config.yaml
n_layer: 14
d_model: 128
n_experts: 80
experts_per_token: 2
d_expert: 128
d_shared_expert: 0
activation: "squared_relu"
moe_layers: [0, 1, 2, 3, 4, 5, 6, 7, 8, 9, 10, 11, 12, 13]
router_score: "softmax"
normalize_top_k: false
routed_scale: 6.32
balance_loss: 0.0172
balance_bias: false
router_bias: true
init_std_router: 0.00865
lr_router: 0.00229
vocab_size: 16384
norm: "rmsnorm"
norm_eps: 1e-06
tie_embeddings: false
optimizer: "soap_variant"
lr: 0.00641
grad_clip: 0.5
batch_tokens: [65536, 131072, 262144]
seq_len: 1024
train_tokens: 588200000
steps: 4693
dataset: "wikipedia_en"
Below are experts of layer 5 (counted from 0) of a mixture-of-experts language model. Rows are named router (the router's row for the expert), up (a neuron's input weights, with its number), down (a neuron's output weights, with its number) and show model dimensions 0-127. Each number is 128 + 24 x the weight over its row's rms, rounded and kept within 0 to 255. Numbers have three digits each.
After each expert's rows: "gets" lists some tokens that make up at least twice as much of what it gets as of all text. This comes from a sample of Wikipedia text that the model never trained on. Tokens count by the router's weight.

# expert 9
router:148112135106090109118156169113110157099124131090118071134115132143098163127135120132156143117110084114141121137108119153168146135103151185097149151149105103112131173129128129114145085133140142094133184115112129126125088130113179122152075143137076102077131102117131135128150104091133121110112103141113101131147100110103135095074113157111124101137104143138091146118109163116124145153116
up0:114111127137145147105083107100142108102124128110119114168160130157111129150130151129084124091150135118127126096095120149116157137124168138085122127150114079133083124152106110156119126151082063108159123143121106154120114162114132170140143114093109111112164155136140124101098160125179157131113103101120132203108061148128146128131150119126157130123113144143139110114085121126095138111135
down0:149169128162111167107133111186118123139120107145127137116143150164155145145114103095182132142105118158166143145136172132134104125119126138139157137110089144123185166110112134095140119122122168111121116119150126115141106166130128114146098140177191144146100109134165133125147120143114090117170151141124116107133176128202132178137135142171133114147118113101123106104148146118129094134134
up1:111130102132124095150120128101161151178122143085176145134135124120124143147130147099112139126132124119128145071124090123113153151150094168151124141134094128134130106100134100098111095111156195162147093177105157176141116136100127091153127178147116118118172140115106127115143098172084117089166157102119125105143116126117122135180122125131138161112131139119157084119103157127127136138121
down1:165106139121134127115133129180109136122106109161110127133111117129150141102097113159177148104122113095129106136140180128124090143132151105093129103158147125091143188123151144129137157131145113162099134134090104144089132110129070107102164119118143141122111103086169158148119131102171164189110127145152119129114110111152075154121103126092125142118130077145102141151118141138120105096139
up2:170071142104133150140116157136124136143165116124156120132091126106094111138119125136161109119133123181110127123146097089161102138118169139111174150135121128121112111128151146089114160112109125101096146110149121093169115092147125112148151096121147085106145083149115129120157195143135154124156124117139114140108089111159152143147124114103141140119104089110131176167060145139123128129099
down2:139153092126119099147206076133137135121100120135166121131088104143146092134125112101136142107130095119138117106118118117180156171121104119150086116152149115125118149119092121117183132132134136141140133123106131146113119151122120104078140116091139162166142145103167095153126126117128162160110132148113099151181127093149087117128131060138137131176143110119120094112146094153125139132133
gets: ".S", "h", "am", " States", " H", "ah"

# expert 19
router:139105189127111122118128143121086150178123133104105124104126074071124134095115107111097157146126124112145120159134133137113162149126171145120129146105133081102122111149162166136096154177134119141144104109103129107090085165126151178133117115104137148135117127169145097098084109145172151114112107120098127114145140165148134108124117134087146114141159134155116131100136111152128079152110
up0:148089131125114149144151084100136128123161141115069123126124103129126122126132117115106137137119180104122186116119113111158095150146144116092154145165145077129120098175120125132094142118152122120125145071135110162135107147089149129108155142104107104154118115122172093128122105121185145119134157115153128174085122157103100105124101133140133144130141111151122122152150107136090201127145
down0:130157135141104111127129189155130133095109127124180132093137125137117161122112105138132162120119069148161059169167130150137129107121107117135129117123118161149143155101127130126127100080146162142137141186154126104153128104106087099154144147147159125098133121113113153104156164167070128131132101126111146104139146082184127144114158134136134128127100091128139109107124127115156098130118
up1:161162139121096100160148146152141099149207100114116122100107144138096134133137126073089114151136118149121140142144111117096161121174128086129128108095138126145100127153158129105109149141133151153137099132166123104158165137145158105120093165127162091133135139138155091111100144169098117141141127121129112125143102156171105143125156091145112104130139149149103120139171100132068134154136
down1:128110130161131146137173126126102133122115122134116101117196111138129143115133128203159150127161128124125100131139153134137090088074123152136125131128099132117149134103137163122092143099158070119078065148084124128090096128124102133109130089164127110131095139106131155177120114106128094119125147123138170127082086130134143085116124163139112126113113100107122154137109115115144115117123
up2:140107157128162173125171131097134141162173077126138119146134104122144143149138132160151128123135135140167173127117114113121089123118093135115153080094155147146134120157135152140120173134120134084078127123133146105140117122121103064153136117115127108136091119116125143158122166149114166127073098073128118098120120121157080121159151107108154151149133150136107147176135133171142124139145
down2:130154055132146133128122093140102124118103137130147128118129113124105136154141089131108129131103106133116119103129137137176127109130119122140106094171106119131170122139119063133148128151116090114133152146122151112156106143124158132155145150124129167115116121116114116152108179106147177147167133152126074138180148101111086180113137153165120151138134133075101103093136156136098089095125
gets: "1", "2", "3", "0", "4", "5"

# expert 21
router:115155138137104165095136191081138136164110109110137147142141155144142121129118105159137161105146121098146092138075117166142125124086143164142112111151118143143175130139141080140153121112184156134128179162125149114082093112103147133105111095105131117130136129107114155137117160099132144141101164107130114143119176167097141127134136141122179139118150162126134142108123153099113166155115
up0:117127126140127133129108126131163066149167172122067178175127120128155115094095141123100117124109182108086127130126132100135133096126151137136137120114140100110139102145130106143079158127125136103136157090096157146156140141110107148137133118128089101124149149106123081142115154109185152133077092093158129129151107157113113120134110135134139160129105153168116132160136139132106148087097
down0:137146108149138128139106156155127113142143056159154131109134116159120087111109112146168127123142133121138136129132120199082124144119128162125128120144078166149160153113128128156136120106143107180163137104150115105177070091130109122169123124137150162126129154129149142110152108130064096102176139105132129092150158108153101157123128122123114132155117096114143130149124124141154151160136
up1:132134144107126092151142183116170136137144122144114166112075191119119119131132143099103105130101135125132106073127114145115137150139091120175163070125116153141145139143122096153134098105108150163155115125158106123151113117122172142108116172097134115128127112170134127117129128158086120130128200105108117116117148136159132168118135085121124136123163149126130097114106127124086145157167
down1:116113122160126141125159139143094139120120145106082141110155091149153152098120126184173164141131145114127165136140184093135122108079158140110113142076107137158122146144122142168157139125144100132129091113105142140107155118070096137142145095127134132099143118052150107180146120125116155139089117123164133139109114112112127122124103132106133120131115123126072139103125152108149166142150
up2:178134123155151168099148166136155127158156121126131145146120141097079169138167147125145126136130139128146108086127118097130135129140118121117143120164135141146141116143119140097114117049125152088154130122125117120143125140111119092121159109104155127088127162148140126129111193125100128124120115069100146159095163128167132165168170100108116162132122147128108175153129145144140177117115
down2:089117118123150081160136120123112131133119154105147126105128127128134092116112106103116163104122185135160179105144124116161137149133130120174128113100158132169188116068130118132144137168139134130163114150142127119101133157101114179145140125130126181161112129127157132164114136114155121134104118145128097135152145108123153091113122072119108061104119117116138081137141090132143089122122
gets: " of", " over", " (", " than", "%", "–"

# expert 37
router:161179138172143142193136106144148174148143108162144091120086125142144124109171126139153133141153152107093119129119116169082121103100159106154159114117111089113125167159131113172135124111148132121191123130139108110113145142137169129072122109127098138138152153145112127112099193109142135134135118145136144106166143125109119106121117118112130131146147071147114103131129150132116147101149
up0:131105166122135165152158128138149097110133169122087129141147100097115152121143139165127084146139140121138140131101131144149140131112164118136154149143128119150118126129079115132162157160156128105097143092134099146177132138115121143129142114138109137112165200107141087135088138142156156110122153105159097145094078189154112126140067113123122108118073139117118096142136122154159127118104
down0:162125104157137129121111163129105125129133111131153136087103145131181110154156073103169130152106055129157133126140099122114101147114097130132085128107137149137099141071157139104108143104147142156122127128161137130139102151131099134126113147105129141133146138092104153149150144120068138143155133162125125098177151074120137169128146151102120137155146102146153153131145091127151131147177
up1:152134139106146108139146108114195132133161115144127147112110151143108176133122129096108139076118138158103102139094120156097138153135120119146157133113115123141082106104121102137094097108156154147119098172177145119161140152132139094139055165125126155164111154169135130133120141182132103127131133116108125148110185101148121159129115129133147143086076103126125131100136124111104109142147
down1:090116124126160146122118110113088104070100111112131099129126125149180083114133138124149144110153125123122142094127121093104121086102162134127088147144107163072132147151130175139103142142127111112130134138117134087127106135104159120138155131142132121070122113077163128112113123079115146101083129109178129125112145121100150133136148152154121123174145163110095105166166109111149131122092
up2:141131095081127135110151160097102143140115129122137125185133134127110093195146121152147110167106131131147132149103114131146109114125094080130117156109127092156140108128123121117154113096136162099125174132127062116110127103132120147135129111100143108064106127154110137111122154128140145090110138128150124119114088135169082148110110089156116163128099137129110134133166153157116186129088
down2:128131105168146110113175104151127148124145106110148139128120097111138081142171134158127140107106143126164102113137123091118131168168087125105149121100095111124121129129141118125164159145143100129127162156127110160137152147127141085113130121078125140138149139140128066168105165138147147136144107114131109149168160089126111139130133177154090076139120139189149120100138090104085110132114
gets: ".", " he", "g", " she", " He", " they"

# expert 29
router:154154134141107111131139096104094152114146110143140148088160140114157171115149102110150165096145101096092142174122139165135173114108165084141149103158115118119152112098158102139137166161167093145139168112095140112103142145129132129114122155080162106161164118136122109116091103156142149103110106144093135103125116165123139101105111134100118101145098150132126132117134164088144153148091
up0:117093125116159158134113132120143071105122182133099130139120098118122123112108134154114105132117139093112184080098122112140146119138169110092132112146138066120133122120088134127143159137135111108105095124123131139114173139133139148168153103114125132141134154151129105125087157133194139100097144100191129154136073134130123123166122117127127116098105197129108141125109122130092136108126
down0:142158120137128130124120130140112187132127075140166119136121149151138137128132132087163117124141105167109096139146135126079121131126106113156152093110132188124133143114157139128122072132126165153130148154163123107158066120142119103130124136129157133121119138099108158122167111128059094172156156129068116107134158137143133124125140146141131146140138062101156120108125124096171111139131
up1:174106124126127105144118121135133127159183096136159125150102154123094124138132120112081116116145109102111114089104110138124149127195119122158133113101155099187100141146102092114132117098115166151128171134124128135174118113156135113129093160099135145181128169146127110084147173201085103130156129133116109144124100137126109135123129116134122136109093154154134099141149126158117118145115
down1:122111122107142150117153140132102119133110131103089155128129107153139120129153110148149130143104145112118138123161166114157111139102156156087157146137095129104133164137135172144159103140142102135105113106109127135068131184064118114155125086150110082089156113098153124121097117061158138139085122126111153099151144146150160086132127117109109093168138139130131155133128134082154159120111
up2:176107115120133152095150166131135073107142128056113127116138126149092126168183110139164105114116132158158108090130108093111152093135105140124139100133121105163103158122129147157141121104116114105101135122114086125143144143179130077129167126151140135089092141146141144105169153126131164125156123104134105154113145111140145114153162119122115123085139108139126112173112174126139122101146
down2:067146054113150101180134101094123127112113138128173121124096131085119140118112133181120131101152136106122116071135116155119135138159163104150105160107126121131125160137126146110158131146158115108135116139137168146113164130100107122169137098116113142133136126109113118140126144119159116152124104140110132160172144106153086132117149157110138110144117115169137118113150094108087071174153
gets: ".", " |\n", ".\n\n", ".\n", ").", "\n\n"

# expert 26
router:180108137135084181166134122112134153114122107136141143117107106117146150169118149164101147166150112132104164168113092174123124110143164129132148136120091163145102095140122125153113150080153159116133131114102173118099122108111096147090143109136161158142130124131134145110129129153106101147140103120137181096152164174138153127111126157103143153149089153129121091119116140114117169173112
up0:143119110124131129129146149145129114131125151116113121171104061105149131136125155112097127124112173111122172160081096109139100118121125127116139146130101064150106112142093124166146140114132128149128155108105137115130147108145146129145147132113124121127152133119143055086114139102161180106114125079146154181070104132157115093143145122145123106086143136133079104100100160114128138100129
down0:140170148105142153100131085150099128119119078139193119134125151148127161072145118107150136088141132116163148131111102142125159126091165106144116106137115144096120125100141108100135103140094150106127109134153124111159127134134069099146106088118094130138156141101096132128122137101072119132169145107126085155169138128122118137136115115088067121112124133107158150111109139094130135142085
up1:143119119133111127131131106125151173176170115131140132102079188093117121129129145099067117122136128122134103130123118154123141162180118121134151163119165119169141083145146128104113115128108178169131154132149132117148107105114122146124136185093128137145109128158142091125166146160129114131124133171134126140110161134202163120131141137113111140086106173130170101131108147114115141117124
down1:118116136130119113170169141157078091062135129115107147146155080135135156137125136138163128172126138144127173129116163116115090111100168156100123059123099128105119174121080124159129121161128118107129126134088135140124106164143110113140140076175153121144105131086145131128095126103121110145149132131134136102108160107112111131132123129131108127182155119134078169136148126136140118117143
up2:125131130113118152099172145144172143121165090120159138158136147112099126107109138150135098144088118174114119129057112077125109088107081129162128134141119133133111165158127146126116113119136154076132195129126135143124138129112104097123126115092129121147124168141116124138130114121138134095096137121173098138140164143200090129155163104133111144129109142142145141126120157104157170126102
down2:108160104117103146125133065138115128098136093153110132154122135104142111140132138122144187112128146156194125129123133093134144135175146109123156114128108112106115108158124124095160125121100134152133123111126147132118121152122137124123119116133141106169153101137058141125117194087153134154106108128113091129113146142117113122149168121177070091132145138161166103139152104131131066112121
gets: " of", " for", " to", "-", " with", " on"

# expert 45
router:153156134141110109128140095105094153114145110143140149090161139112159169117149101108150165096146101097090141175120139165135173118107164084141148105160116118117154112100157102139136165161166093145139168111095139111102142144131133130111123155082160107162164119138121108117091103157146150108109105145094136102126119165124139101105110135100118101145099149131127133116132163088145152147092
up0:138111151129152119145124158128158070119120168117120156159123100079127091126122160134111108089111150121095171126124126128189119135159168122099101145135136125130157118151071148124157160130134118109090119124129137128173158141096109137122147094108094126123129136134133100119069145135174175135103144125138120176115109137102116115162129099183127123132080172137142133169136135130116143137105
down0:117127125130135144119102123141102136127105104145129127103141142146171142141130087114123118169159088173160083156147155131108141104129101136140124106105128156131110126110120086102104109109093162149118132131169120084124097126153116097128104121127175116124121108086119134104128136144062102134158133150110133073145144123097121185154150143082119129134164079098146086084133119105150104156139
up1:144103133104119097160112107107191102153164126135158145140092168129110117133107145089072096118126146139108133103121106142113166144202145150194143106121120162166111094129137090109139139101168130168125126152153131149180143122138119130145090121125128153118155115144149134117121121156096141167124155120090094140118131158137130158159147136153138155112094137140122124132125133129099129121086
down1:119121134123105193127152134133079118111137111076074155108148122137146127094129130165133126158140104104143094114136126126124074136052116109097123124166115115100142167103116166159133154161119142130141132110106143140087123147101105091121180071143118096098083119069153134160119121096114141113104118112165119126154136131152128094114123109137134101127142141128131132134126119109149121141128
up2:142108128137157188146117151148121086124124153098165138164144140100126125148167145121088112158127161156157087115107113106121087152093117116130115117132132149148108113138143172122132127096184121107102141125125107127131137128109126153119122121160146141125116085098156114134127117168105132119092128068143111162099122132160098108163143112133138202078105147161110115129133182146135143152143
down2:102147108108137085120137096118126150119113065154135131114132128129120135144113096107149177076143130113137122108168075145128121136177122149182129124135144146102133103116094108109142146143154124153171105154105173130142100139128130088116139082124085127106140167105131107123109116096147131175114117134108121082182132127101139095096138092152142101131133115135130125089129094107140081141112
gets: "200", "000", " |\n", " and", "B", "O"

# expert 7
router:152156134141110109127139096104095154115144110143141148090161138114159170116149102109150165097147100096091142175121140166137172118107164084141149105160116118117154112101157102140136166161166092145138168111095140111103142144131132130111121155082161106162164119138121108116092102156146149107111105146094136103125119165124139101104109136099119101146098149130127132116132164089145151148091
up0:139114111127167133147118141110136107150139167135125135138124115108119117096086144139057075132094205125131182107124121121150152135129159113107108119132150119133098151150106121158163175156166113092112151128120106142155181140121118131146120128100133137121127142133132101148093121135210133096129125105143135148088102175119125117139137107161132127127094181135116147147129116122101140121121
down0:127162152131102135125126131137135142116111082146136101119107162137139137112152108100167158124130070154125126148176139146107116134170104144120153115128136160128130122107137118113120091087043176124132128108157119129131078120156124126130072129168131125140123122113143141105180119098044096124136134116122106093125133125152121146131124120108146137127149110109157117134099128140170072136142
up1:154138095122152092147111126118179098180172140128171138130113123121098145152140148099085082128133134144125122095109106130145159108177108114144113178123133138166116115132125100141125121131139167135109137169157098132165133118148143135172068129120150125117143154147141109116139166171092121109130184127073137163119128160137105117157133127122107141074107139152124139122152134137095131145104
down1:109140183145115170125151119181073130072118135121115167125119099133118130117129099159166140127121094098121113115162143121115132115100126118142132132091129143103115138128130166127137113141128142104125091130039141161091124157105106123101132110118080100131112127088119160128113095103132161128159095144165107076121132107135144103113120117125132109174148090135091154144119112118133140098147
up2:155041099107150176115115139156118087132128154068128140149098109145100124146173136125141101179145100104119104103126083132132113124143121129168151150102138123178088128126151142132138139129093106087108149115120142146144146142129133108131167100108146116105139126099127152095167151115134111137134134118119147174097128131161150094134127122131114185135136124163151149154093162149111126135130
down2:131117116132135113124135112112148111113121124117122091102139136082136098146134077126143142122118147160126176087153124099134133189145122134152097086112125113107131113138125122113129095173141125131127153160146118144105110137151120145105148134136112146122078137151145132116087138072141184138128116160126132099184157128126136164099146103150125114147145135078122075074111099089151097176143
gets: " |", "\"", ")", " as", " in", "'s"

# expert 61
router:153155134142108110128139096105094154114145110144140148090161139114160170116148102109150165098146101097091141175122140166137173118107164084140148106160116118117153111100158102139136166160166093145139168112094139111103143145130132130112122155082160107162163118138122108116091102157146148107110105145095136102125119165124139102104111135100118101145098150130126132116133163088144152148092
up0:141094139123150124120105138125138098125156147131101137133122105113120112126104164141088105113126158104114184117128112094127128122126169162122117121153135111149092089151090156150168171142131090110114135153118131135115124142106136123128170093132108130127139090123134117140096132139235136130088107130169107157112123150106112115159126089139138121109089163132107132178131088153087124110108
down0:126128135124128144173130145175138142165118134149127121112090152133156128128125107100162150156147103153136135111123124105109137138117097118154098147119118168126126153106155133114117115131103186140161164125176152154125064130147089132158117146142183132131113138114113145153152122139030128157144133139100088083149131089143106151122142130150135128140135078119171115100135125137161107135130
up1:134130095137127101144096107134176109149164129147165135126124142103123141144121153128099126136155153129142152097123084133073124116187121155126113091122118119158105124147111070106102115118135161145147122125129088154154151122124134117134119127114200155156109140162125112122140135180128122117142185116082146162119141158177123158181119114155131164092082137130123141139140147149131124118117
down1:126140155132107166114158119144110120112143124130113154113128092168153129122129103157135148115142087111131110107125184112119102142053141132127116131131141178103130170130114206169158127157117120091171135101124200124108119150118084131105142159150083098126140108073154125129132095111122135137117109083128124105125120136122114087104116141130126126155135123162152134105116128122133142107101
up2:120081132120122173169121193155152122139159122104127159152102108128100102145126110140138105130106155133129117094139092081124084115126098168130156117089137113167073142151131153117145111066113126116106141121166133145140081113122125104170123111149113143065119129141142136138156172106124135122138135100135130131077138126128108130168120091144134174118130137140129118158109142148138160092127
down2:125129134115163105092119092106143086146103132178089125130157152112081123145126125181143137141163161108141165113153084132147141181164103137135129130122155132137139130132159084090152117115175135153135150139138143147126170121138122131138119139121129128129150083112125128143086140140152143142134107147085089154127118172125158106063157126142147120115141101135138070130156097118130128173146
gets: " ", " (", "201", "200", "202", "7"

# expert 35
router:153155134141109110129140096104095155114144109143140148090161140114159170117149102110150166097146100096091141175122139166136173118107163085140148105160116120117153113100158102139136166161167093145140167111095140111102142145130132129112122155081160106162164118138122109117091102157145149106110105145093137103125119165123139102103110136100118101145098149131126132117133164088144152148092
up0:116092140118143130128102112101125086125131149093128153122124080110125133116140143152061093130142174119097140095123100120126106134195136116108117079131179122139119110138114143129190162128120130113139136099111120129126156129115115139149141102104111136155145119117134083132145149169182163101139119090172108174130086125123119120145119112184141098110102150145096134128089148134106124141116
down0:153114139148141128120097132165159159116102126138143124128111168127112111124107107127189131147085104146156135122153116133125148101115130113156115177130129159136147146119156124118083098110129154130133132113155139124170089115143141138116126117173128122104122160098134166119145103116054101168143131156121103091139144135155129150114129113121159158147163036081138127130109110106148092124152
up1:139086141092103107168128136111163136167162119112149147111073132124087115136104138084110098127115124113142123086139097115123171166165125121134168124116131126191089126125152078114087120111141166142121138148113145167187120130131110107183134149125136155164149134144108133136150177171123125127165134143126129116096138144169128124149087118130132102087104126146144127103113128119121140125134
down1:130150116142130178139131137171058111120128125123091114140160121123150137115134117170166136145125096133107121147119166110109116112063159137111122140146148124104147155118128153159184128174117126076125107087125120137097094146094124130126128107151079129100139139073162135128128084107128135085100099114139163116126118123112157147087142132107095124164160115120121145159144133084132128133116
up2:127110140119082171145133194146155130138137099105115145143118147100134108126132167129164127132102125163157165104142136144078137131126132133130139138126105117177099072149111148120142101118129141127121161147147073118121144112154098083142087107145128095091121115169169160098121126127088130127113164112172121123124139121200135108157128088140150159093124109122117124144111156110119114116146
down2:090146086123153097138143115090115119146123136128139155115098056127138080122167078103117147129127124106092121128129109115176116193163088117133108111110124105121135148137155124122173085119169119153109111128126113115107138124162101154141146167161136153108152151082140142122115143094140122129143131145134133199116113113111151166108121128129103114124123122143120120130167127107104074133100
gets: ".", "5", "6", "4", " |\n", "192"

# expert 74
router:152155134141109110128140096105095154115145110143140148090161139114160171116149102109149166098146100096091141176122140165136173118107164084140148106160116118117153112099158103139136166161166093146139167111094139111103142144130133129112123154081160106162164118138122108116092102157145149106110105146094136103125119165124139101104110136100118101146098149130126132117133164088144152148092
up0:105100111114131128138111131129145084106127160135108161128127116087082105113109124169116109149133171100100190108103126113146124143145141113100130099133142096139090105138069139139165104130128083129092166124104102141117143149076134132153119115119103128118159128119122109103093125137191165102123127125146115185101085131126118137159131116172119130108109162117089144138111149142104139101092
down0:145135117136132142097129116139119124118096101126141114088119145148139122139116109087131162133127098147166093127143152154123145148108115124152090154126117131158145120092138131106120127140106191110114136177148180103130098103165075144129123102142138152100095111141107148145170141152034102157128139143119127124170154089142116151100107142103134123136149106092161106103156134124159133150162
up1:140127117133123099160113091126166121166170123131161123117076150126090137130118169093085091139142113124112137096113104132109162135170119133134145137130127151181142142099134149125115128139147170143084138128140108148178129128154128104152085136162147150173126129182115142105139112173111118138168143118085123121145126154152121122180124095148133135102106140136169109148150153154083131161148
down1:130122122129151128111138162167112113059135143121073155088166073164172103117134116148151164117149112138115111122154148119116112104054154123100114125117099126102130171145114142114167134161142113125133129120117151126095133154069131139115179103148107138122130129075139116135120138101124150141103139142166124130115155112094140138118127123136158124134122105140122145165107127068166103119113
up2:141071135124138113128109139096122096122186145106164150149081106138117101141143137159161100154110137164124125117141111088123078160074108091102129112096139049128105152145131141133097123116141127112124145124082100102153110144118113097174118162132126131102124120102138150173131138142134157109106133096150110137106156114155130112167122143148146157131135104142154158165138104125132134115166
down2:097165100113152110154120138122140090130113101133102126159131123104115099142106105105079145108122094110147136102119100089149111169187132187166097104112096154104155105105112122115131136108166162137103132088151122120120146107100122148130121145144149143102119090121131095137130146129134131143140145167105136106150096189134153130118124110143127095135109136137120049139153122123128095182134
gets: "201", "198", "197", " D", "199", "1"

# expert 0
router:154154134142110111129139095105095155113145111144140148089161141114159170117150101109149165096146101096090141173123140165137173118107164086140148105161117118118153112100157102140137166160166092144138168112093140111102141144129131129111123156082160107162163117137121109116091103156144148104109105146093137103125117166124139101104110136100118101146099148131126131117132163088144151148091
up0:113086124129157158136126149119124099100140158132115109100123102100079109144128117155102127114115169090145191091090124096150172130152175139099099104136149092143111094150109117165166168144150085106104110149113136168138132125131129163125107092110097118140129129089110131138096118136154128096132150139144124169074097118121130118127128112159119101121105155133130102144130145162070125131138
down0:128165112129110133100145100158134125128093080137168162138114155135152164104162133112116179139114106163151122158119118138109104132108094147137133101077130153127100158066140151132115113103119160157161152125130144132111098099122136089121117107113175133118085119113128154126141143117065079130153135152155105121134135160134105189126106122115124151125128090102130145147093131107165108161126
up1:171115138123158061166109148126161135125107139139170125109098126145102119164118140098079093089167142102127135122118093109141143134180124160171103137111130124137129111141145081117087111098151155145113110134163106134148138153179121087130101167131147134165132105130123110100126175185125117132125136136122121170134118116145132174159109109160121144099092120125114116118158145146119122126102
down1:112100157122134154114167102136105117095166122088101135118147125144163121092108146194147126154163136107115113117134161092117131134083113117119134157165157130110130204141116182156151121130112098114129121092123125146119088147092124138128169130132099124091140144103118142152142130112180139126128099079136148131125122148116162113150134120112124076153135090121122144165119090111144088119123
up2:147083115126134165128142143130137143110143159131119130151118150104097146153150144164157135174114113099128120118147065090141141136122116117112110131136116102107076110136112164149144137086112127079073128125126149113163103102141129104153088093134122131108113104119116164106147157110116131109148134088154147164101140081188121128161139130133105162136087118138129175156115177133117114092119
down2:118161132151175071170126113105136108124080095160151103135163114136127105164126145102086140137120132129172159090098096116132138189135099130143115111115144119151170102107071133104140129167181138118139146110111133135110136130127156129174142154149119139128103130140131103159117127138160138145141103137151121115184116134128149120130128111191129120119093104147138104123127095119131103170094
gets: " ", " L", " —", " b", " d", " Yes"

# expert 56
router:114100137156109157063127170115120132132142113156121188112127154169124150115114138101133163112139083145173092136167132141123151088109160121132117144154106096100146158122154165132131163134112163144117127132129147117120120143128110175115100123085114166132136171092111121112113114136128124111132115132139112096116112097124071172138172118112150169121090106126138106092166117153154128142105
up0:127068132095139110132150113087140089128124126151123085144134126131122102129148156158115184096120120129147150146148104174147107148124129133143139150123108085088107161162131104158107137104167109108090109115139098129161095111092152149151175096130079106135091124108142125120130145120169167107156124151134121158071130121101144066104114144132138117128108115138162107119154126127115104126102
down0:149168125143150143121130131129102149118084111126162117149123133124153172113140128116205103139142115186129105134151148123101149140122108095142112129128114134116131198118130138111172148153131116150160132098139181146150099133120124108122107142085173139089122158106153150134154120131104106141141099118132120117176184114147137161143133115087112119094133092116150145109169132125139170128171
up1:093168119137140127175127109094132095181169113144152118087100143145121088096090117070119119142134110147124147119116097169118174137137127142110113098093124106086116142101115098074097104121120140150148098163100130143194155140131131130137130134112134130115118143150138115134120101171068117104167137101134113101132155140150118125161157126110132159129097125118125103141121136148115169105123
down1:145097133114160129122126145185108122076137123121071106120167112136141141156124111156148155132193145083120099122162141130124089108117155141122107114155112119158163190125138182136127134121093112123103176105123103144106096126131104100109125127105128123131102106122094145110129109132113180147100104135149112151133127149129107149161085161079136094159141127166110143133133120129162137132140
up2:114114120145066158130119167126150115171175151093112167142104130123066134120123117111118164120085154130138073128141121126130148132113124093139148098108132138137114148170132123104126140151141142164137131083148116129117089055143104116140140137135126158122159162108157141137149151085110136125144125090153140144105130136180169072117134111136144152097144121124108126150107161102139159140128
down2:132121081153146100178131115150128087142115082150083132122153133112144119121139093161133150131144144110143109142139104129140154127139150119127142087101124099120137139160090119128122117120132125122138142121124179156135085139131166111095155155167101160141163123109102145114131150128123108159074137138091133133184169110129179138150175050137116116110149139143131098104140100138148114166123
gets: " ", " Phylum", " Later", " Height", " Authority", "Member"

# expert 23
router:097153176174104089098111100162132156137107140112144095130157148095134126119136075162145107128107143113142115133129117138121093092090130124159091096175159117148129176142161126109137092133142109113104073111121109094097146118131148148110143089142103136103127172153099082141101119103113145105143130140148138124136130143138118152175109152127159125151100139147139102141160122170127163149158
up0:135128099103126102120150135097143106105127137087073137122125087096105130073140173144138140116122186132120158080137144117145111132111157141093102144123149113136123102157115125088152148134128106080078154126110102105148149131137092093136158111075153126122165118164160117108141113137172170121083149114127136164131077135119162121153120154143130099126132150125122123131108136170114116116103
down0:125149107155128125117150112167115127110123083188172147085085168141116100153124102112119131128116094145188126150143126115145121151141098133201130128125137145128097159096131158131116120137135172122121169130149140084131112127124105109151100133145152083116117151112150152151124137150092109147147087124135127090121176133106113145132162089140090136115127093080121134144115099134136144125169
up1:150136141106140101114127139087130147172168110134158113138096135130127135144115121124078114124120105099127108098058077160129136132161126147128167139129117107139132125152159117160072152130135141180096104159148126140153140120134155088154063162154147161147120158166123101128164126185148097106126154127101122109127135137163122147148146135123098149116105128143134109095101147140151163138124
down1:090114131135145147160153141155110091089105127129085132125161090159123085124098107145155160150164104106086161159149170159134129146096119129133119087106111121121176171126150158131162121122149127110124122109107137129138119150118133119142162114147123087078150109053167131154141133111140173127114155114142153124111105127083155120150116145127110136164149112129128169150169107110131119123118
up2:114092103106117128166128147114135136140161159139150088147125149147121112139147170133153088144148121165129133134126118107175120100086119126064133094133164097120097113136096145154100129070146133132110139101091153064136132136165085105110152089126164118129117150119165118125130133126131141122125098084151118160109090138121108086122107137134117103117110090141148192123129147126131160118119
down2:132164106188158108126113122139126160111132129123193122074133109125160121177124121095131134130142125139145137092155099138100137155165102168099113133089117113146143151102126138111109140132167115165166131160137155152124136111114136144101103097113153136191121115138130124179126134075132144166111130133110106131138138091111128103123134105135114115109103130063130117132180099089123115148142
gets: " ", "t", "p", "ap", "b", "ig"